python train.py --num_hidden_layers=12 --hidden_size=384 --n_experts=80 --experts_per_token=6 --d_expert=64 --d_shared_expert=0 --hidden_act="gelu" --moe_layers=[0, 1, 2, 3, 4, 5, 6, 7, 8, 9, 10, 11] --router_score="sigmoid" --normalize_top_k=false --routed_scale=0.816 --balance_loss=0.012 --balance_bias=false --router_noise=0.3 --router_bias=true --init_std_router=0.0131 --lr_router=0.000772 --num_attention_heads=3 --num_key_value_heads=3 --head_dim=128 --vocab_size=16384 --norm="layernorm" --norm_place="pre" --norm_eps=1e-06 --positions="alibi" --qk_norm=false --attn_scale=0.0884 --tie_word_embeddings=true --parallel_block=true --init="normal" --init_std_qkv=0.0255 --init_std_o=0.0255 --init_std_up=0.0255 --init_std_down=0.0 --optimizer="cautious_adamw" --learning_rate=0.000549 --beta1=0.9 --beta2=0.99 --weight_decay=0.44 --lr_head=0.00723 --max_grad_norm=1.0 --warmup_steps=254 --schedule="wsd" --decay_fraction=0.907 --decay_shape="linear" --final_lr_fraction=0.0 --batch_tokens=65536 --max_seq_len=512 --doc_mask=true --train_tokens=330300000 --max_steps=5040 --dataset="wikipedia_en"
Below are experts of layer 6 (counted from 0) of a mixture-of-experts language model. Rows are named router (the router's row for the expert), up (a neuron's input weights, with its number), down (a neuron's output weights, with its number) and show model dimensions 0-127. Each number is 500 + 40 x the weight over its row's rms, rounded and kept within 0 to 999. Numbers have three digits each.
Before each expert's rows: a language model's description of what the expert responds to. This comes from a sample of Wikipedia text that the model never trained on.

# expert 7
What it handles: Word pieces inside Eastern European and other foreign names, often in tables, such as j in Karjakin, z in Gorzów, ț, č.
router:451509499503430562586477508543506488499582486482458529520396437528454499452448409458446522461467538493484496512497507506501608445504471485533484555512472512611567521557446462491433543419493512507449534592443506483537417560496438520500476494444467506523514447458566509534454515536481497527552498511545536501498452482490453452479487504489458486491494583489433510494475486563483488463465
up4:554456512459500487434475503524489481554522502414509559461366442511474522509488497397438455473539484514531609547512556487527527500489512544472437500490492493576481510472514480482553540556451517514492535561472524483504501491458541485539508512517556514496512469469560488542501557507473486535510481510500517568428407463567552452502464542491466503420483492482453517495486523481535502441527
down4:540528486467564495478473540494506446569499494501533523486485489483423546549517481496526531497509550514540505527549520441540540507484461486502511509500529489506478486482410502492480492458490467532500492498503541476518461544549478505496518514542469540478471482435537477490525531473275517541517528506498517543481472491526532427506459547507446511504504483519502479450470496503488526451511
up5:584524505429472522529516537557533485483490442462542482513428478445511486504476503481468552453443507520490552455476463533488564490481543497510480501501494485608451511500509459441489495495447443460498569468513482566485465552489515488530517503509407495506503436440475461519482490543419454551512494523495476479442506505518522499512479494561444494472480484450429506467437512546489482526569
down5:519463451486503477511533556501441467463550444521485460513474526510484499490488575493526539453467480493489475503525505477502530495470520492569460532429443500491491499464511485483487504474471473516505516460515553514475522494525533570518525483527548488456518512461505447549469503512235487507530529530526496503440509550487531524503483431497465475548477495461508484486478491519494480459577

# expert 21
What it handles: Commas and word endings closing a noun phrase or clause in narrative prose, such as blackout, ovulation, century, that time.
router:461543515448452475495511567573454565427527503505393481533440519477595521541567518451459428463471509524449550505505517481467538467561510498530528490464447490555486523488509461543471470517472455509490517538500465457524515490475518525479500500443514458426533460504508476564483518531550517501506493504464512479512500482491412463497548505448501542428491545532470490554527485460511461502457
up0:462482452505510503460544495509443464490531426502498488448465443480479451479490496512443548438543460493490566443473573489488440505461533444551431565452541486492541477496487477556437499473570534455557499530534489471478464446471495495512520445492500526547446490470476517498436541460482437548500510465414429574510491506526586503473483472506489552444517455481510473526426481499528509520503
down0:509528508546458505497471495459476528509494466472526461557530502465546501476435532585480494578482509498509547482542475514528479436554451424452507488500487471484623472489548477501533480581479557402444543493570518487542463477549517508566495493492457491566554485557489500536538468551503515485426550444553461529494539499484580464480507516469511440459437489465515551546573561454422525521577
up1:495489439445476532545551471572445455530541492436473522463470477529519466482471557485456438439516426419516529555426485484467460577542466450459531481532546530552473531491506459546496427499564439490561574559469440454569467503450453464514543468488480477498577523498530532456475494546513461568493505494487497523542488408423407493513471563494485464430471542570564500506444409470463466500416
down1:513531419458455515496539493525512530451456520527434468521474530503540509565503471445471534484489478582525491488544439545437500499464532467579544441532483437514470425490451503465496556549444501496573424521539557480489552531588494494517427506522578547448444509489523503524435472501451566498421456492479499543523495516572511495441541451449461508513561521504480535502528541462555509484465

# expert 63
What it handles: Short letter clusters inside longer words and foreign names, such as ec in consecrated, ag in tragic, esc in Popescu.
router:468418556544468430521487492547460516488562533506454497525420526554476506428457438486407511487465508474511517493526535488481493488578511517517542550506481484555540484590481536492437456493475541481492564525549458430452459501479469538493486508433465516514552448504565559460510499468506444466524518484445583511485459448509474440489531542479504578400544515538521511579487502540481461486442
up4:559477470508523458456453497469478498506472585443589565428436455450456517500531498397443476479515461444515611561454522494586438548479550507500473571539501537533468476498572503484538505544449561487483482543487502484459530413440507497571489507489527461477458480526560497512507494503478502517488447545513585554510423441535565484479483505474511476442396547475448499460487525487497562501493
down4:476466456524468476581479509529591442563498471564501449539571519487543617556440456445528540516500530482554442507563553473430547513461513541528534489478564522514565501447527434525534495496545534467475438531518502516514457536529490455453439529479499453584557508485564426511455519488471485521562500441518475465543418538460510529594423455469531466510480455479483491546493521513484475544539
up5:533514593520480541488586514513530588403429490508559487478494528490442432434527509556464565503497504580518529459479479515560550444452540494496478593542427421533450491536528467494546531448509451442525529456487463510484472551471489553551478448504440518455453457428507490466456538441472566520492483508458503505495530462474499485569453509532480543458433433489488491485429439511505504477521
down5:522540530556450503493519450458466529475525457506457455539496541549505457582437562549487497464526514501455473452492460486477575481466471489542535469401425440488475487444531472482460555457542500524497510535420576516526498465574579522511530546535482490487575569493506446474460549507498514558473559512532485527455468509492551518494438406538539467441464487540571477512537484493479548426554

# expert 40
What it handles: Short vowel-consonant pieces inside unusual proper nouns and learned words, such as Aut'onom'ism, N'ag'asaki, Pedag'og'y, Gran'th'am.
router:429462483435502504477457508540493472466556525481473446505426506580520515502528512498483520501471512470477539533518591458607454521577476497529521517506485478557514504500520504449458434480429540470486548518433489487451473481465495472521469467485488500478572432435538474506482476440520453503505467553461563531456480468529467467560541550569485505436503527548463500506509493456494481506448
up0:569505448406520492437487502462447452452549477490495500508432423526535505393508506517423549490475513502555517485469572452536529608451512545492504576507482437502539490496445453539455444549460506534543445539534500435459539487550498490540477450528454508482495520441489540488448555480561444503485455500438464464451497491481502424502512456565488518493474497514469554514492557480511444536451
down0:515429511461447538488478451466504479478426519450480463453442492482466521509575550467522511488454499502544481453485489545480535560551535540546518428491591487487477507431496489505475461505465555484555572546550511509580413497568547490565537531526519448467514505534458466423433557511519475455449520531529499515516489424475493576575541479549530493500494497521473528497533479506464471537497
up1:494484529417462478521451468514459450502536467453471568456499534553419536500496536441507482488559461408577525531479486531575448520543540550501515524470492512548534446514515508515481484525564442455500552541473454476557488468537434507516521409470505493493527490522520558504503507497502468530475462559424473484567486398454492504529434534508473542413510580557537445558538427421484448503445
down1:549421528507497460511414467526471479389453535500554509488541504498551586503509538471506483537523527517530581454563496523513490468504555495535436466477475509517440499544532472456526441525472504584489491445555563488447539514557558466519439504509531516473513531533475485546524548493516522487434509443493540493493450567581611496534507480527509540570498494581476554492479547500629469465495